Below are experts of layer 9 (counted from 0) of a mixture-of-experts language model. Rows are named router (the router's row for the expert), gate (a neuron's input weights, with its number), up (a neuron's input weights, with its number), down (a neuron's output weights, with its number) and show model dimensions 0-255. Each number is 50 + 10 x the weight over its row's rms, rounded and kept within 0 to 99.
After each expert's rows: "comes before" lists some tokens at least twice as common just after its tokens as in all text; "mostly gets" lists some tokens that are sent to it at least half of the time. This comes from a sample of Wikipedia text that the model never trained on. Tokens count by the router's weight.

# expert 7
router:51 68 41 53 33 36 45 40 60 53 31 63 71 59 61 58 52 51 65 56 47 56 60 53 68 61 54 48 41 58 42 40 47 41 60 37 72 24 57 42 65 32 43 49 42 57 52 45 51 65 38 52 61 46 51 31 39 35 54 65 40 61 58 36 59 43 41 79 46 38 49 35 55 43 44 62 36 39 47 48 42 51 51 43 49 40 41 56 44 66 71 69 58 43 50 65 70 66 51 66 51 61 30 42 72 42 40 35 65 53 53 53 60 51 37 57 49 43 40 62 59 49 62 46 34 60 43 57 68 53 48 58 34 63 50 45 61 44 54 66 21 46 47 37 47 50 39 57 46 55 64 46 47 53 55 56 47 50 55 37 44 50 51 41 52 30 35 66 49 51 52 56 54 46 48 42 42 58 47 58 48 47 57 52 41 47 61 58 49 45 48 67 57 47 61 47 57 35 50 36 36 53 51 45 37 56 60 50 56 56 47 49 48 54 54 51 52 46 59 33 45 66 38 49 45 60 56 53 54 51 48 55 74 50 61 42 57 47 50 54 59 38 42 73 39 41 47 35 46 54 57 35 49 49 56 60
gate0:49 53 49 45 26 35 51 50 42 61 38 44 50 52 58 48 37 36 51 53 47 45 63 39 57 50 46 44 27 55 57 36 65 25 25 44 47 50 53 58 53 51 56 40 44 45 57 48 56 67 34 44 54 31 60 31 38 47 46 69 50 62 58 55 56 57 44 55 37 56 43 69 55 53 54 66 58 52 51 62 57 52 49 39 39 49 47 51 65 45 44 42 34 67 50 36 48 51 47 55 40 75 50 54 49 48 57 42 48 43 63 61 67 61 54 62 57 44 62 47 56 38 50 43 56 56 59 47 34 46 52 42 52 45 56 50 51 50 38 45 37 39 51 47 51 49 48 46 42 47 31 55 62 38 32 49 63 41 32 47 46 39 43 35 64 43 49 50 44 66 51 56 48 27 65 51 49 54 45 45 38 39 42 55 57 50 41 60 59 43 51 58 45 44 54 39 62 54 55 46 38 56 55 32 54 36 61 55 32 51 37 76 77 55 69 55 49 50 63 33 69 55 70 44 40 39 54 51 42 69 75 49 51 58 54 41 55 42 70 37 73 43 50 61 47 29 57 49 58 46 58 43 64 41 53 55
up0:38 45 44 49 58 47 57 38 43 31 69 55 49 60 47 52 50 55 31 49 35 44 48 48 58 52 41 63 63 47 55 62 49 50 61 55 55 65 31 69 47 61 43 34 50 54 48 39 35 36 45 44 41 63 44 59 54 52 52 50 36 54 44 61 48 63 63 46 51 71 41 52 50 29 61 42 37 54 52 65 46 52 42 67 48 44 45 33 51 61 47 52 47 42 56 50 53 33 56 43 52 34 50 54 53 49 46 53 37 57 32 55 56 48 57 53 50 60 36 54 44 62 49 39 63 60 26 39 62 50 46 48 47 61 56 64 54 38 67 36 65 52 54 38 56 53 40 46 46 54 50 47 37 69 62 54 42 49 42 34 61 34 32 34 38 59 60 47 54 53 38 63 57 57 47 48 65 47 40 54 47 61 52 52 48 41 42 51 24 52 40 49 48 44 52 70 57 48 46 35 57 43 46 45 44 45 32 42 68 59 37 42 40 46 21 54 56 47 61 51 54 25 49 69 70 70 53 38 41 63 39 45 52 39 40 63 75 51 49 50 40 52 33 62 58 64 41 47 43 62 41 53 34 47 34 53
down0:71 59 65 44 50 57 50 58 36 48 52 46 50 52 37 53 21 51 54 62 34 42 32 63 57 45 55 51 54 43 34 46 32 44 56 42 36 55 51 46 56 48 76 62 40 56 55 44 50 55 35 59 58 42 42 56 47 48 38 57 60 43 58 44 65 56 43 55 45 40 57 50 75 51 36 51 61 40 43 31 39 53 60 35 52 55 55 43 50 44 56 58 51 47 53 54 69 65 51 36 52 58 41 59 31 67 56 72 64 56 76 46 43 55 34 62 48 50 60 44 40 43 36 43 53 37 31 45 49 45 54 76 47 45 50 62 56 27 38 57 44 58 42 50 47 40 49 67 44 56 58 45 62 50 45 47 53 50 42 52 46 52 57 46 54 42 34 48 50 27 41 65 52 55 49 53 60 32 60 52 62 48 51 46 51 37 53 52 63 36 38 30 48 47 63 42 47 49 53 66 42 37 37 63 52 60 55 57 59 48 40 46 62 47 64 57 51 64 75 40 65 33 59 47 58 51 55 47 47 46 46 54 60 60 43 41 36 49 32 60 46 34 42 57 67 41 60 52 42 37 29 53 42 43 48 51
comes before: " |", "|", "\n", "-", "---|---|---|---|", " 1"
mostly gets: "|", "---|---|---|---|", "|---|---|", ");", " 0", " −"

# expert 12
router:53 43 63 46 62 51 39 36 40 36 49 36 57 64 48 65 32 55 53 49 61 56 39 63 66 52 49 50 46 66 65 50 62 50 33 57 37 58 58 46 55 36 49 64 32 53 45 65 81 62 40 37 52 51 59 48 54 51 48 45 45 44 32 44 47 49 50 46 49 66 49 48 60 67 32 51 43 41 53 42 42 48 47 44 50 48 49 41 36 52 39 44 55 64 64 39 54 46 47 54 55 57 50 26 64 41 60 54 60 49 37 46 62 58 62 47 52 46 46 32 46 51 50 34 53 46 50 46 65 64 45 50 40 45 46 55 51 47 63 54 59 55 45 56 55 57 45 57 58 42 50 40 52 57 46 45 86 58 48 49 71 58 44 57 55 56 51 48 64 41 37 40 51 45 39 65 42 41 55 53 49 67 42 34 35 61 47 41 48 35 35 47 59 43 41 59 68 59 61 61 36 44 74 45 35 39 49 35 46 44 34 47 40 28 72 48 48 54 50 45 46 56 40 46 60 57 49 55 41 49 59 30 73 60 43 72 46 52 73 51 30 50 39 45 72 55 55 44 49 44 63 42 62 50 40 49
gate0:52 55 38 60 61 49 21 59 53 56 37 40 37 57 43 29 46 45 52 38 45 50 54 45 55 59 49 46 45 44 44 57 54 61 44 49 45 46 61 43 50 32 52 61 34 33 52 43 54 57 55 56 53 56 36 41 55 67 59 45 61 60 49 46 47 54 50 32 46 61 53 41 70 45 41 61 44 38 42 45 67 37 45 41 58 33 50 42 52 54 66 46 49 48 35 41 47 56 72 31 58 60 50 52 74 46 62 47 42 54 55 65 49 38 46 51 46 62 62 49 44 56 41 57 46 47 56 43 61 40 53 47 41 52 57 45 59 48 51 40 52 50 53 72 49 53 47 45 55 43 44 39 44 60 51 42 66 35 37 58 47 57 46 45 83 52 66 46 54 53 56 60 55 61 53 55 52 40 41 34 52 77 56 32 56 44 43 53 35 17 51 43 47 27 37 54 56 53 43 51 59 45 63 46 52 46 55 26 41 56 58 65 28 48 42 51 37 61 51 39 28 46 52 40 52 63 68 48 49 56 54 37 55 50 41 55 37 64 70 45 42 69 39 53 67 42 55 55 52 45 58 54 69 52 41 67
up0:42 56 42 48 47 62 52 31 51 45 59 48 36 52 65 50 44 43 44 46 45 47 48 28 36 30 46 45 63 56 39 43 44 50 40 56 61 36 56 44 42 55 64 49 50 42 54 39 45 68 44 33 50 62 54 66 35 45 35 57 62 37 51 48 58 44 43 61 59 34 34 51 43 69 57 50 52 39 48 68 55 48 48 57 46 40 69 52 60 47 54 50 44 57 54 49 54 68 39 69 51 42 58 42 47 54 45 35 56 59 48 64 64 50 56 50 42 68 53 76 67 39 52 48 50 52 67 51 75 43 35 58 54 49 44 63 49 46 43 50 44 62 44 46 47 32 47 52 55 54 43 51 54 66 68 64 43 54 41 46 40 51 76 45 40 36 47 53 37 37 53 47 40 33 32 55 42 43 51 68 56 25 51 42 51 45 50 35 53 45 48 43 64 49 73 49 69 49 78 44 60 56 51 54 45 49 61 49 51 55 47 36 65 63 42 65 63 46 45 41 52 56 54 46 29 54 52 66 40 69 45 58 50 46 40 56 41 59 43 44 48 52 29 37 58 54 51 30 45 38 62 36 39 49 47 40
down0:44 28 46 46 50 54 58 44 56 45 41 47 67 65 46 41 40 49 53 32 59 53 36 68 55 36 39 48 42 43 40 36 59 47 78 64 41 46 53 43 55 38 52 60 37 32 34 39 66 58 49 54 56 57 56 60 42 70 40 59 57 46 61 47 31 76 39 40 54 55 47 33 40 59 49 47 48 37 69 59 46 33 51 44 43 37 52 45 43 45 31 47 56 50 50 60 76 43 46 60 47 64 40 34 62 37 45 66 55 45 44 51 58 48 52 47 54 48 37 20 48 65 44 64 46 45 61 38 55 44 71 60 45 58 54 48 48 49 73 37 60 52 57 39 43 48 37 41 52 36 51 41 42 54 52 48 64 53 48 62 56 73 53 66 48 54 51 53 54 54 37 39 55 40 59 47 68 56 54 46 48 49 52 55 51 58 50 50 61 36 36 51 46 50 30 62 48 49 52 40 35 48 55 58 55 52 47 49 58 45 62 49 45 33 45 54 40 57 57 55 42 67 43 58 47 66 55 56 59 60 21 36 46 37 57 42 35 51 58 46 37 61 58 51 43 36 44 51 37 64 37 56 60 58 45 54
comes before: "ed", "s", "ing", "d", "ation", "ment"
mostly gets: "duc", " di", " list", " form", " include", " su"

# expert 11
router:41 63 59 82 51 56 45 53 67 60 61 35 43 42 54 51 44 40 56 51 49 47 46 54 59 56 51 65 58 35 53 58 44 52 49 43 34 54 59 54 51 48 51 45 68 58 44 57 47 47 68 53 42 31 52 55 45 26 68 42 43 57 37 48 42 66 33 43 63 60 42 57 46 43 46 46 54 64 54 44 60 48 57 46 50 55 54 49 58 69 54 53 57 46 56 65 34 54 51 54 39 54 46 40 64 53 65 52 56 36 54 50 40 42 45 49 52 52 55 41 69 43 50 53 54 37 54 56 49 53 18 53 52 48 59 60 72 78 45 69 36 48 41 64 41 51 31 56 55 57 52 31 65 34 51 51 38 43 34 73 50 60 45 58 38 51 70 46 62 48 50 57 66 43 38 64 47 60 42 49 53 56 58 63 48 51 64 37 44 58 64 46 48 36 52 44 47 40 34 57 46 64 54 61 53 57 50 50 59 48 58 58 35 38 55 36 39 62 42 59 28 41 49 36 50 60 67 23 49 48 76 55 58 52 54 52 42 34 55 55 50 64 61 44 48 59 39 53 39 56 52 44 39 38 48 50
gate0:50 58 53 57 58 34 36 60 41 51 61 50 45 52 47 46 59 43 48 39 61 50 53 57 58 58 45 45 69 39 57 36 32 52 31 53 60 30 48 64 55 66 40 46 56 61 42 43 50 44 53 62 40 63 60 57 67 55 60 47 53 61 47 45 53 53 42 49 64 72 43 40 49 53 53 33 41 59 70 49 52 38 52 57 69 46 67 62 36 34 63 74 65 53 57 57 43 37 51 56 58 39 49 50 50 66 53 27 50 39 49 57 44 61 51 38 48 70 40 49 60 44 52 53 41 60 70 46 42 50 34 47 72 58 54 44 51 44 50 60 44 58 58 68 52 55 50 51 36 56 69 41 66 57 48 58 50 57 44 39 48 40 39 61 53 48 50 46 40 64 45 47 60 65 35 46 76 47 43 55 31 46 41 58 43 44 60 40 49 68 64 36 45 46 49 55 52 46 48 41 38 33 46 57 51 67 46 48 36 60 44 57 34 47 54 26 53 52 61 46 54 64 43 49 67 38 56 44 47 47 50 36 62 70 45 39 56 57 63 55 30 58 56 42 67 60 58 64 37 50 40 55 55 45 71 41
up0:71 64 50 63 56 72 53 43 57 61 69 41 42 48 44 44 58 51 45 52 67 42 61 59 38 63 54 56 42 33 57 55 57 49 40 52 47 60 41 59 53 55 31 45 56 52 64 55 71 48 44 66 64 31 38 54 52 44 72 49 48 35 28 82 47 51 49 38 44 41 61 50 58 49 43 46 45 39 53 63 47 43 56 58 47 65 51 58 52 53 42 54 57 32 54 51 49 59 70 36 60 61 53 48 38 42 49 40 57 49 57 44 52 48 38 33 64 52 52 59 80 54 39 50 51 54 46 54 26 38 49 49 53 50 48 41 39 42 45 54 50 45 51 39 65 58 41 56 31 44 44 58 50 52 54 55 51 71 57 36 42 31 41 51 55 60 34 50 60 75 55 59 61 49 46 53 48 80 56 27 42 40 47 54 49 39 35 40 39 48 41 50 34 55 41 64 31 45 53 42 41 55 52 62 37 50 57 66 42 50 56 54 51 51 43 40 49 59 42 53 75 62 31 61 46 63 52 38 46 54 36 56 44 58 60 37 44 56 45 56 48 52 46 59 41 49 44 60 57 50 53 63 37 56 46 41
down0:44 40 46 62 49 45 50 28 53 42 34 35 63 54 58 40 43 45 50 60 27 44 45 48 40 52 37 55 55 33 36 57 37 55 62 63 50 53 55 30 56 56 62 46 48 38 35 64 52 53 46 56 43 44 49 56 33 49 72 55 31 41 56 60 46 54 62 54 47 43 41 63 48 60 68 64 46 37 47 57 61 60 46 46 47 60 42 47 46 44 49 46 57 27 53 42 50 49 55 60 59 44 37 53 53 44 41 32 60 46 22 49 60 41 35 59 49 43 54 61 43 46 72 53 31 54 67 59 65 66 30 49 40 51 52 56 53 55 49 42 48 63 53 51 47 55 36 59 36 51 62 57 77 40 43 41 33 51 51 42 46 53 61 48 47 46 49 42 49 45 58 49 41 51 51 69 40 36 64 36 49 61 59 34 60 59 40 36 36 45 52 50 54 45 54 38 42 37 69 53 50 51 57 57 55 51 48 48 62 46 29 27 47 60 70 49 52 49 50 46 46 49 40 58 52 41 55 43 26 53 51 41 55 30 44 32 52 34 34 46 49 54 56 50 69 47 47 64 73 48 56 50 41 60 58 34
comes before: ",", "s", " of", ".", " and", " ("
mostly gets: "ship", " film", " music", "ology", " album", "line"

# expert 1
router:61 59 41 47 49 40 53 28 74 46 37 46 55 64 53 67 59 40 57 47 56 49 55 44 48 55 34 51 45 53 50 36 62 49 57 40 59 30 56 62 57 43 57 56 17 52 57 35 61 57 51 62 52 50 33 35 52 31 44 59 46 57 52 49 50 42 49 46 44 36 54 32 46 56 54 67 45 38 60 46 45 46 45 51 60 49 42 38 32 43 86 50 53 60 37 56 56 50 31 49 55 61 49 39 40 49 45 38 51 59 46 61 57 59 45 60 70 57 45 48 42 53 55 60 50 64 58 55 55 30 50 53 58 57 40 45 61 31 56 60 40 46 49 37 67 55 46 37 40 63 65 41 66 48 30 55 45 51 48 28 56 31 41 49 46 40 34 52 60 51 64 50 52 48 52 50 47 53 41 45 52 49 69 59 55 68 44 65 57 36 48 54 51 53 53 59 38 40 34 52 50 58 62 54 51 42 48 52 34 34 63 25 48 54 55 40 51 49 73 47 41 45 71 42 60 47 41 62 47 57 34 47 63 51 48 49 63 42 61 43 52 33 53 59 40 51 56 48 39 71 50 52 32 61 48 60
gate0:40 48 46 58 47 43 41 54 53 52 40 45 45 46 43 55 43 51 41 46 55 57 55 34 57 49 52 50 55 48 54 48 64 46 55 49 40 54 69 49 52 55 48 27 49 57 53 59 53 67 62 38 50 52 36 53 43 43 62 36 40 41 49 71 52 53 72 49 40 48 51 43 48 49 47 58 49 36 43 44 38 61 80 74 49 75 46 56 42 53 74 44 49 48 55 60 39 52 61 50 54 38 46 73 48 32 50 48 60 55 74 50 56 34 46 42 52 50 63 35 53 50 64 60 53 48 44 68 54 38 59 47 40 40 59 41 32 48 62 48 54 51 55 43 59 48 41 22 30 23 44 63 35 46 51 37 40 39 34 58 43 55 42 49 43 48 44 62 44 60 48 57 50 52 39 46 55 64 47 46 35 47 65 57 36 43 32 58 59 42 34 53 27 37 39 47 43 60 53 54 53 48 45 47 41 66 58 48 62 29 58 42 44 48 52 65 38 37 49 57 74 59 62 38 55 47 53 55 50 42 55 41 48 82 40 50 58 56 58 42 64 38 50 63 46 55 61 40 47 36 43 61 44 42 55 53
up0:59 38 62 44 39 52 41 51 58 64 62 50 53 55 47 64 52 69 41 56 54 61 40 45 43 45 55 48 68 25 60 51 64 40 59 56 62 47 51 69 55 33 61 57 44 65 64 43 60 61 50 48 42 47 46 53 55 66 57 54 59 57 37 49 51 68 50 67 51 48 53 56 47 60 50 48 42 52 58 52 43 58 53 64 47 48 53 31 44 43 48 20 54 45 68 45 66 63 51 29 47 48 44 52 50 41 40 50 53 48 34 66 50 46 49 58 42 44 37 48 39 53 43 54 45 48 38 43 32 60 59 35 48 55 36 53 53 49 54 40 46 32 77 61 24 62 41 39 68 32 44 62 46 34 57 36 58 49 49 58 58 40 66 59 61 34 65 41 42 65 45 44 43 38 53 55 63 52 54 47 60 51 72 56 41 48 51 43 41 52 41 56 46 30 54 43 46 44 54 36 53 38 33 60 35 57 61 48 59 59 43 49 50 50 51 47 52 31 48 75 39 50 47 53 44 55 40 47 42 58 40 62 43 34 31 40 41 64 42 35 48 61 49 37 55 50 64 49 52 36 73 41 64 48 41 52
down0:47 48 57 48 58 36 72 51 67 22 53 51 53 52 58 55 37 37 39 49 54 47 44 66 63 54 46 52 41 37 43 42 42 51 60 45 55 34 48 56 40 56 46 33 56 49 50 59 45 22 65 41 34 41 59 42 57 55 59 45 43 41 62 52 42 42 61 39 58 42 47 80 38 59 60 38 61 51 60 46 41 35 38 45 45 61 40 61 72 44 70 69 61 50 59 38 61 54 48 38 42 43 46 45 53 35 35 45 73 52 63 50 46 51 39 37 54 47 53 64 57 57 36 50 54 57 52 47 48 72 63 59 60 66 55 57 56 51 52 51 35 53 54 36 45 39 59 48 52 53 51 41 62 56 42 47 34 48 53 41 52 47 64 56 46 42 46 42 61 70 55 42 50 42 49 33 41 57 51 51 36 56 53 43 62 30 33 49 65 41 51 36 71 52 72 51 51 63 53 61 40 55 57 53 41 58 47 57 32 44 37 39 52 52 47 47 50 67 31 29 55 48 53 56 32 49 59 57 70 44 46 31 51 50 67 71 54 49 49 40 41 60 48 50 45 56 43 44 52 55 46 56 38 56 58 48
comes before: ":", " |", "==", "=", "|", "==="
mostly gets: "|---|---|", " Total", "Species", "Career", "In", "The"

# expert 15
router:67 57 57 49 45 62 33 66 53 34 49 56 55 61 41 41 42 46 48 43 47 60 63 67 57 35 46 53 43 55 41 60 49 40 44 50 65 50 61 59 42 55 64 55 57 53 68 61 40 40 36 54 41 38 63 54 54 47 36 51 68 47 50 50 46 57 57 56 63 46 50 38 46 48 53 38 35 57 40 61 53 39 31 41 64 43 36 50 45 64 43 51 50 43 36 56 57 67 48 44 33 47 74 27 50 61 46 43 44 56 49 54 61 31 54 61 29 49 38 71 37 37 46 32 43 31 46 55 64 48 44 62 51 53 42 35 44 35 45 41 56 60 45 51 50 43 60 48 55 41 59 47 57 43 51 71 47 39 60 54 52 48 37 48 50 48 49 60 48 53 27 39 41 48 64 58 51 68 35 50 44 63 56 52 50 47 53 46 37 55 33 65 46 31 65 49 47 35 66 40 46 58 44 50 53 44 63 57 66 73 65 50 52 67 37 62 35 54 38 62 43 60 37 51 60 19 44 63 54 62 58 48 58 56 39 49 44 56 49 55 38 43 39 55 62 39 60 42 49 51 54 50 67 44 48 56
gate0:59 36 34 37 46 47 48 62 58 55 53 56 44 66 53 58 46 43 52 66 39 53 63 65 40 33 58 46 47 43 43 51 68 46 54 54 54 45 67 59 36 62 64 81 53 50 57 41 48 33 52 63 31 57 43 52 61 64 35 54 46 40 63 55 37 40 42 49 38 43 58 47 51 52 41 41 51 55 42 74 47 45 48 30 45 44 46 49 57 51 47 60 48 63 50 52 44 54 63 75 54 72 64 42 44 53 47 44 53 53 32 60 53 47 40 62 29 65 55 43 59 51 54 37 44 49 45 57 53 56 57 45 62 49 53 58 63 53 41 36 58 44 47 47 41 58 31 48 51 25 41 43 46 51 33 52 54 43 51 47 56 60 44 45 45 37 52 52 60 45 41 59 34 60 41 34 45 65 59 29 39 47 54 55 34 52 55 45 53 50 68 40 49 38 60 55 49 60 54 64 58 58 67 64 56 54 67 46 61 55 27 62 47 52 49 49 49 60 49 50 59 42 28 52 50 54 64 21 39 37 46 50 61 41 50 39 63 35 47 37 46 31 43 34 55 52 51 49 52 48 35 36 62 27 42 53
up0:35 60 21 65 48 49 50 61 69 65 64 51 43 42 47 63 43 46 34 74 42 51 45 52 52 32 47 70 56 31 35 49 48 34 44 48 54 55 48 60 37 46 46 60 57 54 62 39 49 37 55 51 49 51 44 40 60 56 40 60 61 54 60 35 52 52 59 49 29 53 44 62 44 46 51 39 66 38 50 47 49 68 62 39 59 57 47 46 57 51 52 56 37 56 63 53 61 56 65 57 57 49 43 32 45 58 70 48 49 56 38 57 53 31 56 29 47 48 73 62 74 50 63 43 38 56 53 40 48 47 52 42 60 37 57 36 51 46 49 58 63 46 46 59 34 38 34 49 54 47 26 44 49 58 56 60 57 51 52 53 45 48 49 42 47 46 55 66 55 51 39 46 67 52 31 54 48 50 59 53 42 58 48 51 39 29 36 43 56 51 70 37 52 56 44 47 38 39 40 42 63 66 52 53 36 36 66 65 66 54 48 71 60 70 51 50 50 39 33 50 48 43 59 44 60 44 50 41 63 56 61 69 49 54 45 26 59 40 54 42 55 45 54 35 69 59 45 57 44 48 58 61 58 51 49 52
down0:47 40 36 40 70 64 56 39 40 54 62 62 54 55 53 54 62 50 46 41 64 49 57 44 48 34 60 61 55 35 64 52 56 63 49 60 49 52 57 60 53 61 56 59 40 41 51 42 58 52 51 39 47 46 51 45 55 48 42 47 62 54 60 59 60 55 64 56 73 43 50 48 65 50 58 56 51 47 48 50 47 51 56 64 61 57 54 55 51 53 40 56 52 36 34 44 43 37 46 42 43 67 52 62 51 68 51 46 46 43 64 57 37 48 50 58 44 65 45 52 37 76 44 69 46 45 61 48 35 61 33 52 54 41 58 55 56 44 39 55 41 39 48 43 40 35 46 48 54 50 45 47 74 40 41 64 24 29 53 43 49 29 38 46 61 61 38 53 57 38 37 44 50 58 38 53 66 48 36 58 47 51 50 52 46 45 42 54 67 45 54 42 72 42 16 61 29 56 54 47 52 51 65 51 53 35 57 53 58 39 49 23 59 59 51 40 41 69 74 55 46 43 35 35 64 45 49 45 51 40 41 35 35 58 63 60 47 53 65 34 54 39 36 46 47 41 37 66 32 47 49 57 44 53 49 55
comes before: "-", "\n", "|", "The", "S", "20"
mostly gets: "-", " (", " \"", "\n", "–", "/"

# expert 21
router:53 50 59 42 56 43 43 33 44 47 45 58 56 50 43 41 44 61 50 49 68 46 46 48 41 55 41 63 45 41 44 55 58 45 43 51 42 39 58 37 44 46 48 66 33 54 51 64 46 66 49 35 51 45 47 50 35 64 43 50 61 47 39 43 63 44 57 53 49 39 58 50 57 71 45 56 59 27 45 50 65 64 53 56 55 59 67 55 63 49 41 55 43 67 63 43 41 52 53 54 50 39 51 46 37 44 61 53 66 44 34 33 52 41 61 43 38 69 53 36 46 49 37 43 42 46 51 46 31 63 74 31 53 49 42 49 44 67 57 40 42 59 54 65 46 50 58 57 52 43 70 54 45 66 48 65 59 52 46 47 60 47 55 30 72 48 36 32 55 47 58 64 41 55 61 54 30 45 48 55 57 44 26 37 46 50 61 36 56 51 47 39 47 43 49 68 56 47 49 70 53 49 41 60 41 43 61 46 60 56 42 47 46 24 68 37 63 53 32 36 58 79 67 60 70 53 54 55 60 55 62 60 49 48 45 44 29 45 53 55 57 45 62 48 58 50 55 51 76 37 50 44 50 52 34 47
gate0:44 56 47 56 49 44 32 60 47 52 44 54 43 36 61 31 56 51 49 43 62 47 57 45 42 62 61 55 42 50 32 62 66 50 31 48 23 55 70 42 41 63 52 54 57 49 55 57 62 55 46 39 55 52 49 54 52 53 62 45 42 48 49 49 52 54 52 38 63 56 48 59 42 52 62 46 53 57 33 58 67 43 51 51 56 65 43 52 57 68 39 51 51 51 62 46 63 48 40 33 61 37 40 58 43 36 59 45 59 51 37 82 49 57 47 48 71 48 43 54 49 43 55 51 46 55 59 60 45 49 49 33 47 58 62 48 57 68 47 41 45 41 60 48 45 31 54 58 57 59 55 57 59 38 57 64 39 48 39 73 53 38 47 46 34 63 58 48 66 60 49 78 54 38 53 55 55 42 56 51 25 43 50 42 64 49 44 35 43 38 70 36 49 31 49 61 59 50 50 45 48 60 53 44 60 45 47 51 51 48 50 44 50 48 61 42 54 59 68 61 53 68 66 64 31 52 22 73 42 36 38 59 47 51 62 46 49 50 49 65 44 62 39 56 56 41 48 66 76 57 66 55 43 45 62 57
up0:51 45 53 53 50 49 67 62 57 40 47 73 57 58 41 63 54 38 49 53 51 54 43 37 34 53 43 41 63 37 74 46 37 58 45 32 37 69 56 48 65 50 49 50 35 41 25 44 40 48 47 43 72 54 56 36 49 41 50 58 55 50 49 43 50 46 51 53 47 52 51 38 56 54 56 68 51 48 58 45 52 49 35 50 56 57 51 49 54 38 36 60 46 40 37 58 58 42 44 42 58 55 69 31 45 42 50 41 44 49 49 45 44 60 41 63 45 54 35 47 56 71 51 62 51 58 61 45 56 57 69 40 34 47 57 32 51 23 33 50 49 75 65 59 52 49 61 52 49 54 43 52 50 40 47 48 46 51 46 40 44 48 42 53 58 40 61 39 47 52 55 38 66 74 59 50 44 63 62 44 61 50 44 51 56 51 55 76 59 62 34 52 46 67 57 38 56 55 50 54 60 48 47 51 74 53 51 44 60 29 59 44 70 47 49 64 40 29 28 56 75 58 41 46 44 45 53 53 47 42 61 38 40 29 44 54 48 44 57 46 45 51 38 55 39 57 46 39 58 38 27 59 48 31 46 49
down0:61 60 44 28 61 48 43 63 52 52 47 53 61 44 62 44 50 53 57 27 48 61 63 43 56 67 64 57 51 53 49 45 55 56 54 53 28 38 56 46 49 50 65 51 44 43 54 44 52 45 35 71 47 70 47 47 35 45 45 56 40 54 44 39 53 60 46 60 41 58 60 15 36 39 75 60 48 26 57 44 47 58 44 47 53 42 52 54 58 22 60 36 57 34 55 62 59 46 54 47 54 69 55 53 45 39 63 49 55 36 36 56 65 53 51 38 48 42 63 34 58 45 47 27 44 44 38 50 68 63 46 41 52 46 42 50 36 48 46 36 50 50 50 57 28 41 45 33 60 67 41 48 34 42 64 41 40 55 49 54 60 39 29 54 59 53 58 56 46 52 43 54 31 40 63 54 63 52 38 49 41 35 39 54 54 60 48 32 68 60 45 46 44 51 59 45 56 50 49 56 43 50 48 69 59 61 38 50 76 47 50 48 43 61 36 56 63 58 54 45 46 56 54 36 49 43 50 52 55 48 36 56 48 66 33 39 41 54 49 39 55 50 54 59 42 41 60 51 60 48 56 52 52 47 24 54
comes before: "s", "ed", "ing", "d", "ation", "ated"
mostly gets: " bi", " ma", " host", " plan", " bo", " gene"